Experts of a small language model.
Training: a variant of Adam for the experts, 1976M tokens, 15076 steps.
Below are experts of layer 3 (counted from 0) of a mixture-of-experts language model. Rows are named down (a neuron's output weights, with its number) and show model dimensions 0-255. Each number is 128 + 32 x the weight over its row's rms, rounded and kept within 0 to 255. Numbers have three digits each.
Before each expert's rows: "raises" lists some tokens whose logits its average output raises strongly, later layers aside. This comes from a sample of Wikipedia text that the model never trained on.

# expert 187
raises: " Song", " Written", "ory"
down0:054185136163105166103114138127185095135083078053134146087071087132082113110161068158148128105050148189148062165128169117094151101175138132159125096164162131164098151163163100168125116149079125131073120151157088098138124154088131092076095167106145137156110187112106180155134118113155118121161098140103094183188150179153163155123150164143147090122129154123174149161151177206151135099158117123118118155101076135116150138122134161099136211155177057142157135120075113156158105117128157088075138148174150086123193161077131154160162134124123144089095137118110127189196160145162123124111171164160143116137096109154159137159149064139191165133143119058108132124107169125102121102102126139148114104132097124115112128123119171151174054107170131119077098129128132115108077176113107

# expert 220
raises: " last", " entire", " whole", " former", " second"
down0:117104127119125153120135145091179159138136131094112134115102151095087140162192167123153216102109101090090021130137140128151169115111217073088129117163110104120067150103134103122118082100169181032147142134109180133121165112149137082127062134163138147061115167175107158095120120101126162106098125117112171134076113116145123048146120158128116045143140110146162155130122115132123119165130102106104158139144114142161176126174129113136149113121137184089125093093122194135081106101120149141142176133066190135157125135094114130080156180126124189161152125123104099123145090157209097108127081077117129076093112138115101083118149155138120162093093097139120181084157142088100105139091110116112142024141121159107153110158085106182169124169083159133202142110145150131132129143127093

# expert 63
raises: "el", "u", "ash"
down0:136071176102122071151174112080110166099098114158141101123136138136133087124165140136101105132173168162087155110120121105099173145093138161107128150099097177126130063140140087115109122134108147131120152125086159175086152112118058172099196143098163117142146090126158136150122059112088076133134144090094095094113157047126096114093108172080119138158129136109141122159092162064138140183143095034122098169099124139110183042139090117117117106139110107127123093092084140163123169104153114141154141097197108116134116131105108101112034121103168103163154114142121087117164144121131096152111114139024087081192122125177126170108099128072152083056112153077117088112132174085106138093203140176148114133136142104103104191122131118170184107115144154117125090088173143078127115154137118

# expert 238
raises: "e", "ar", "ean", "ol", "us", "an"
down0:141144131123070123178150136193088121147128121071160112062078058099119109156151122159134179151097127119150146181149147093065077047178149111115128130089130088156111179110115094148109126151110149174147153083123199104184185126176141087166159165123083140163156110107086087146106144133178127131168151165152153123168053161103124127185102161111105128100126126141092101110145142143143194152084048138142120131096155186119110070129197105169130161101190174096158096134126123143133075133166159157170124137202157102081153049119144136129140098094172151130122164159114093139153123114100130126109114130190121157153129156134076192135153116140118137078125091043118164108160186139102098086149148108134173174100110135133145132161136099123092162127138152121148149163090138114123099152108177

# expert 178
raises: " Coordinates", "is", "ed"
down0:142121086098058092120171109185127192165158211100066204141148164148165088067082137173148111135161124125094093170151148142119106176097128157121160113109081145154115162152135155121112141099094189091118108093141131067103091141119159135163158210133128073121109130081127118165121203147160120106099205136077170125103097128134155145166161186091172136123116184102163145108110108114113112155179134117144114128126119087120123124108119129153122085121167148127183118067127103137138086153170104108157139135133073128131119067125120167126115128094142191204113118125115145106137121110177134142081168118101131172122091115111132139082142068158179189157189148135141062160140203130187156149157134104100151124147165152082135122108145202121163161124145126085201176159123122101135125159135159

# expert 108
raises: "°", " Dec", " whom", " These"
down0:143180119079097114103125099118073126109152132152180092094093142136130095136143161152116107167077090068198166129033182156171162103110124048134117117132109121075031169083125148117154125189172133129151181106147139115119147177109152078133119161118127140120177139177068094107170136126104117162132190130112105154146094079111102105221124156131126145083091154113084108110080083090154169149101153111119178154140111089163164114128115181106134160102133116133141102139116163115053138228140111075120152083113147112149116097114134124132148111152138126162113090155227096129151129099159160144079075097145144162184146167138093145122162114152154158127148076110124111121115129180084144125122131080153101061110123150123089160154126204131102141116130101124158103111121080138165102135094127

# expert 183
raises: "em", "ale", "am", "ile", "ec", "iss"
down0:172105120181106106188122099185150158146107164125088102140164151111152103116120128106099141100100158092201189113111186174104188121130132077176138154153142113096155104127171097141119111176132132118166101117133049126112105099093107124142144120103107037165072137165162096109152118055109103121113133096134096105146096180154131116070081115138125122093059110185161045115090087166130090142098163097107187152119158208176185164139109134150131112123135127089112170142194158080090139077132139128125133143183114096139144135111165111066139102249124104081119140145173110112092116117116174145124104109135118085112100137146131182125101135083130112114129150157119086111146137141144121138109192098162151115137126148149138039145140152145151093111112121112190121077150137148154142056114156

# expert 176
raises: "fish", " Total", ","
down0:117128197107161113117100124145147168114133114085071220152145125101154188169094127142195176144132089141091118158126130072136172096139192124153133120133134105053090156075114100118163119106095124158130099164166109144109100068078182131124088153184147147103094155146097137092118121090093130166119121104152084144128086125152117109139136095111124140128173135098107123181148137146154158113131083102118040104158105142100104130148113138149061164130122123163154179147146070123078125097155156120100080086075088096151133090136124115080150143099144104142089048093130111165216146160104076076162115136186138103099133136149117145170173094118176107089104167133139105083185093099177145111105120128108161103119115120158128136132130168090167131111165208129184084114130165086147141025110120

# expert 236
raises: " latter", "me", "mes"
down0:186097095154170143180158089128098121144144172115121154106159145073126171109144151129140206134070084163171107130088132131116170168119146126101127113102093100121089091117122177130115160161141112133140193197144115115148066101150106076159102154117080154160124134148145139119124119098148117161118158169115132085110137091148122110108108169206103109123121117048115022070171154192121124149145097122121143132118098111134130137132164159074176127114072149096134142143126148118166113144120196155105126134170126168077120189164092134121071198148136160117145116055115155114165111087201133138104174140145154162142138170144115132153161149148140109137134181143099132118127129112080109096078137216105111127098179137177104181137114068148155086103142076142128147091099192134034170157156125

# expert 113
raises: "ec", "former", "field", "ith"
down0:127106140083151072106115038117097208148191141119126132105100070140113113110114138124194096079123112151160142114105124116121151134117121156178098080128105126112118150153141128167082069117124166152143142146137150077095107169139083136115163101109144082127158204059186155159144139135125138119174145110101107169146040126134114159134097101096107136060111127106160125120133127075183173165169166107112168136150040103105160076113154118124170094121176145157118092091082126073159084095059158140130118112197136134164158165177147095093120181133124107088141152168068118106142114149169128114075081123097118142114106134129142133139156124064138158074119132076180108088100136103131113106160109165126146131102094177141089127109148147154119177115221080150075147167123169095155134089133080

# expert 169
raises: "ody", "oc", "ark", "uff"
down0:127106137142129131182143126137104131108165103112125099116132163229139068110101125164108096141139137116123081078111092163111148124113113094056159190157121169172127135096114129164102109125104200083148143144066124118167052108136146132102086130113118115133147098160171103088065130142116142111147099056163141140066151124153124112091163100113146225110120137059152172153094124112155158167157107148104177190126146109119142095083111070056103106120155143129085149160106113109081110147122110116102116120092154114156155139093183086112089163158178143136085090099057117094100131151096110098118093155166175171102112102143139127110161074137164101169114125157167129123196130095101173105131127073116114140018120171160093148166176173061142123120123129110155103137138066122125090117169100

# expert 32
raises: " other", "ty", "e", " hours"
down0:136166117188154072097092149193104123139166129166211088126164127079126182183123101140127133118089104071150123122087120152094116164109124148144179118106152070137083136109130122110115086129086160144216122116098165111117140157134073124121149134121144120137095074107151141158153121107155137123127098134178106139127097126125110107123146134125080134141160186156140110153112093093166143116160106159056128135097102161120127136106130145111166112116116158119129172163093149153120151098170074117194115117160157124157164118180158194109079119206139185179139130132159122099173102123117145147235172162115192164142148058111113192080117180110136106120144160159109137145152138109160162043102077205132134193136111054151090062136111180181120108159140120092151127150074125096136110153127122

# expert 106
raises: " Elevation", " League", " |", " Interactive"
down0:111152092084152163099109189171132114115134111136102145102131113124181104166140172094103156170156130121090135130134147077117159143106115131144137163125117067157108155070146090105116170158181089157179110157103126047089116091079098128100127150181126093061122093118104154112112111142069085093157118092132147108146105127141125173101104131162118127114109097074178149145105117077127057147132165116074111186121139097132092134115156148139101119139157057089187130158156118103124176122121148040089158153103158145171123143152094183075137176133167095164115153108214135126098130124090122140155171151147082194152157171108096104150134179136149122137108148114121169207113163133161083131134124141139117114139123181181062098083103164131126160139114076116109050103147183145206105084104067

# expert 233
raises: " Opponent", " His", "\";", "\"", "|---|---|---|---|---|", "\":"
down0:116172104100148086126137061222128092127153177120172094143050193186142143166168132115129146116113149137138152162089155137084091127167143095124130095103131087174146135106124125157116160119124134111103124116078136135076101114127152129117149126123222172152133144148076118189114172161059102090193113152114141113103178117153151101162079135187150105116091064156117137158127087129143117090080122151137105139129151102141130161082171143122102139167140163164143094191103160140133084117171139130099086174080137043141161191114180169162191116149128121112151105139069175177135142110185041157157164158164153100177164159150132166135189135142135160133073135132128099147161125148107103113109164123125133174135156148133099159136165084203194124146128112163128174116145114149123134179148109

# expert 58
raises: "echn", "ors", "iveness"
down0:173173097094162169200167234099123142065142128082110142167136067132111125141195135093085137074127137197122092163122081110186137124124107094146130120109120146116133097135152141102140141083098163109063114113155077073080146123135162076143129140128092114122141146137113147102098104143106158132181110122171087048112145140168116179101140168136123135171076107126134117142111192149149114159151120041172132076157109144109107067172085099099115141133130067083156104132125131137118173160154138143100109173156093174108165126168121136089125134162109085113156111067094112151105110122163166132126062132206093121154144108116156152115089180129157127117155176105092129159133097158163077133137133143096155180130203177115104118086137107134138148177095163143139101092177109109147172111106043

# expert 22
raises: "yard", " ====", " being", "icle", "Scientific"
down0:159121205070147143111133106158078085097120124160135128131137135184135076082137169103099170166130105095147166075078146107142090086165129165063144150103103173100164125140129119150078090115099171097151114142111122077142220125110099114109114134148149126091153149130083101105101089142135110108192117167146141159128143130169099136117099131162146151171080170131116204069148180096135094122087162109129129179149127143140141063158208145060067160085180165105136097146084115149198136146110099078149137099171116155144153148132155109107114145084126164097144105133219153154186109140121122181096155109089129135157108103143188099141113131154141092140143138050075136116119093115131096122145122117152144078101165072132097106122122098192050128154138104130065047127116127104136108130146132

# expert 156
raises: "zh", "iner", "em", " was", "agh"
down0:153125141148109166137139154043122114075118145122172169134095117078180187079072094140094127104092123148096121130121104157141149054113082099167112069120125182087155165134137166137113164111144126094049159134097103119104136115157175132144158152152117107115100088128120129091150161106177121171109151140129142113150138094081138161086153106110186194140123093047087119142035121134118107133188106085084134109111108155127131148096089119077073116101161125151120119155086127123133116144099098158114131172105143176141099123174097139147194142180113101136146138095090105175169133166160125138170084088153168126168173077161106073095169208175114127058110106115159202138114112151165059099150131079158128165142080133135143130141116103121082105160133119129093142167190105108082100179127091

# expert 218
raises: " taken", " such", "esc", "}{", "IR", "rance"
down0:142101157162139128114108134136108134081100103125146162130111220169118063149080130129124090131089142089150122152156109146115180160107088178175146165175119122157164180102076151194154097122142118160116111085135114102163161030101114141134154121111114172148148104168112101098122152118126149098185129106160118100124156087183094157142162138097107122136142133111117163110078184159147163062156161108203148134144141094150122142186163116058096131141109142125158112115094110147152144092135127133120143109055146099125141143121193145157135108084118155108151122111071124065165106168105159133131146143132149097194062055115101113171117158145110158101161163081151132088120129149183172100088160135196133064056144119110163197090140138154148088086084123147125098150067122155154152125138225

# expert 189
raises: " but", "^{[", " known", " †", " however"
down0:143157109145186107169121137127121128155166072136103093139122136099139175142108121133122093132125062148099158078085151173173137126132124124078143112041118116127128112132073075126093151141120141142105195135130129152145120119113080125169141126113117092082095128204091170166165142090151088115067071143144134153113083099110137173125151119148112115144175095076127110128107131153136127216126164128134150190150148085128112168067071154151136121134097124155134131113122106153124162135087097068096141121160163140153150118086203135080137207110147079112104131121129096180129131162152139107133089059136159115129083105136071157078144162197088171108185112132045154189140180151153131155146063127153114174151060164138144131059182132151110127131166141173121159153183081116179094137123172

# expert 98
raises: "\n", " ", " —"
down0:105098154142174119116124133099156141163118210141097137180078091153124169129165145139115118137137149116166109063083112103145125084156172144122167129083137117113120046117094150094115100100135121190165136074158129102153110052105092080164143101111072058075080165113141068194185155097105067122172086103153143104142155104139129121226115116101124143138119095136187141122137129050104127150153124067128167148138140145090134201083149121139149188084167173101078091086155101104128126147145124067154096117115102179173120132150177080137117128074157083116143143117083098143141125087120081200082124090127143129182125157121108154159119080115123107112129149170151128152159100122161179100066136180101162110147124049116114121137085156157093133132134137123116103168129141149120150087128146

# expert 71
raises: "ock", "):", "ems", "ach", " been", "\n"
down0:114111162155160151076154116157078151095170130161128107078170128147108076123215136133105049148097100162113097149155125132129093066110117119100066171174130125102108135128088144131160161117151124125162133154181122153174123143154102131136140121095114082132080159139062121155146090116097112157142177134152108119101087127151055174166151140105134157135133133167110102066118078090113141122127153092176114157162070118136153148078161155189076119102170117110151151152105095126151163122156076103117121119076186097169119141154212115118142160138165135132135065080133096141108076144129131079098104173157098108179184052097096114131071135167116104112145156119135182213128108171158179077120106144055067130132143150085142130079140155118098160123109077082172144127087093116119138104148184

# expert 240
raises: "\",", "RS", "His", " List", " Service"
down0:152123096211129166131115125096130133176142104135122193141113098132139131130104146202146153111064157101131165106147119152107160080135116113110109134178096118086141163139176127106093138125128144124128140206090119129123164153175143154155114113060069122071151196076112186114116118101077142116118178142082105115166108122069117137118185090148120164212074116134126163114123075185130092136108111124140115153133203120138141136119103060180125115120105166174102074141145186141128163099103106141145166174085179117154099134165165153114179125141103165192083124195121154167087162112074082136151179102105111151052135117140181102147115129098135096124129114147125130179179156127169051156163123094138101121090152178161126131169133160102107126138169159060142120182121085166132169123151150

# expert 163
raises: " include", " its", " this"
down0:128136097114151123081146092177106109141159094128127169183097133123128099124114065144140111079140153155109092130103149140117111193079149113073152139123164128135104130213153085032122163144143168050154119101090135134155163188153127114125171157058136076144079112106145109127157201114096150126077100088110076150118180133110107108129088122160130145147151107088166140110152106087111135159169100145162106100130100101145147087088133154084133131116104084137163139095108114147132149176167096070145150145151090102109127161150128073090177176117136166176144141058160108160122134173113182143156138064162118090116082145119114072122133098149115183217117104170119101211139152104093145166100093083134187154105150166153164087113148149151090188126120160122146171173121080148132075083143155

# expert 66
raises: "|", "|---|---|---|---|", "-", "|---|---|---|---|---|"
down0:156119172128123128178142133134139105135125111113103220199102100129072163134183108146152139131121100115152147097182140148152175187177128103102102179086080173153112165162103169100127113141085175188192161134141081199171130129097106156069164179066127100050117114139092153148097143096070102154145154088130139135158120124154126149103128138088062121130115143071155090144161112127131120088105123064138116081180121118153153124108094126058088114144103112129068212130125140131155171094165123094130122149130065122135127143123163107132130135111159142134168061142112129169119123132159124100142119127102144091125119099141167163170143085099145070123151135189111139111165174092093154160131167018087079119130144157125114099113109098077117101123099095100160156124151137141191046130155106

# expert 191
raises: " Union", "|---|---|---|---|---|---|", " Club"
down0:164129078100129134166165102148170151053107156108157124176092168072102142129149164085077110139173073114120126155138128163092081128106098121189141110125082088087109101073087117173147141143108164189191136151197079163124130167142097101110119175150140117150106179113134153070159142139152158120147106095163075160153073164197201092124094181092139115118095115185095169126151090159122162148109152172150140110123159052113179169088127201118138146115163159159105095176063099160074143117127159106158143105142158182118159165143179114203174145130096146179097163134153142135110182183137134105087121138109143142133107192115160116129108085143139155159141100148145119112134130078136136145140160131097171112105085159120140119119148161174106151167142124141129153154067084069089164166141124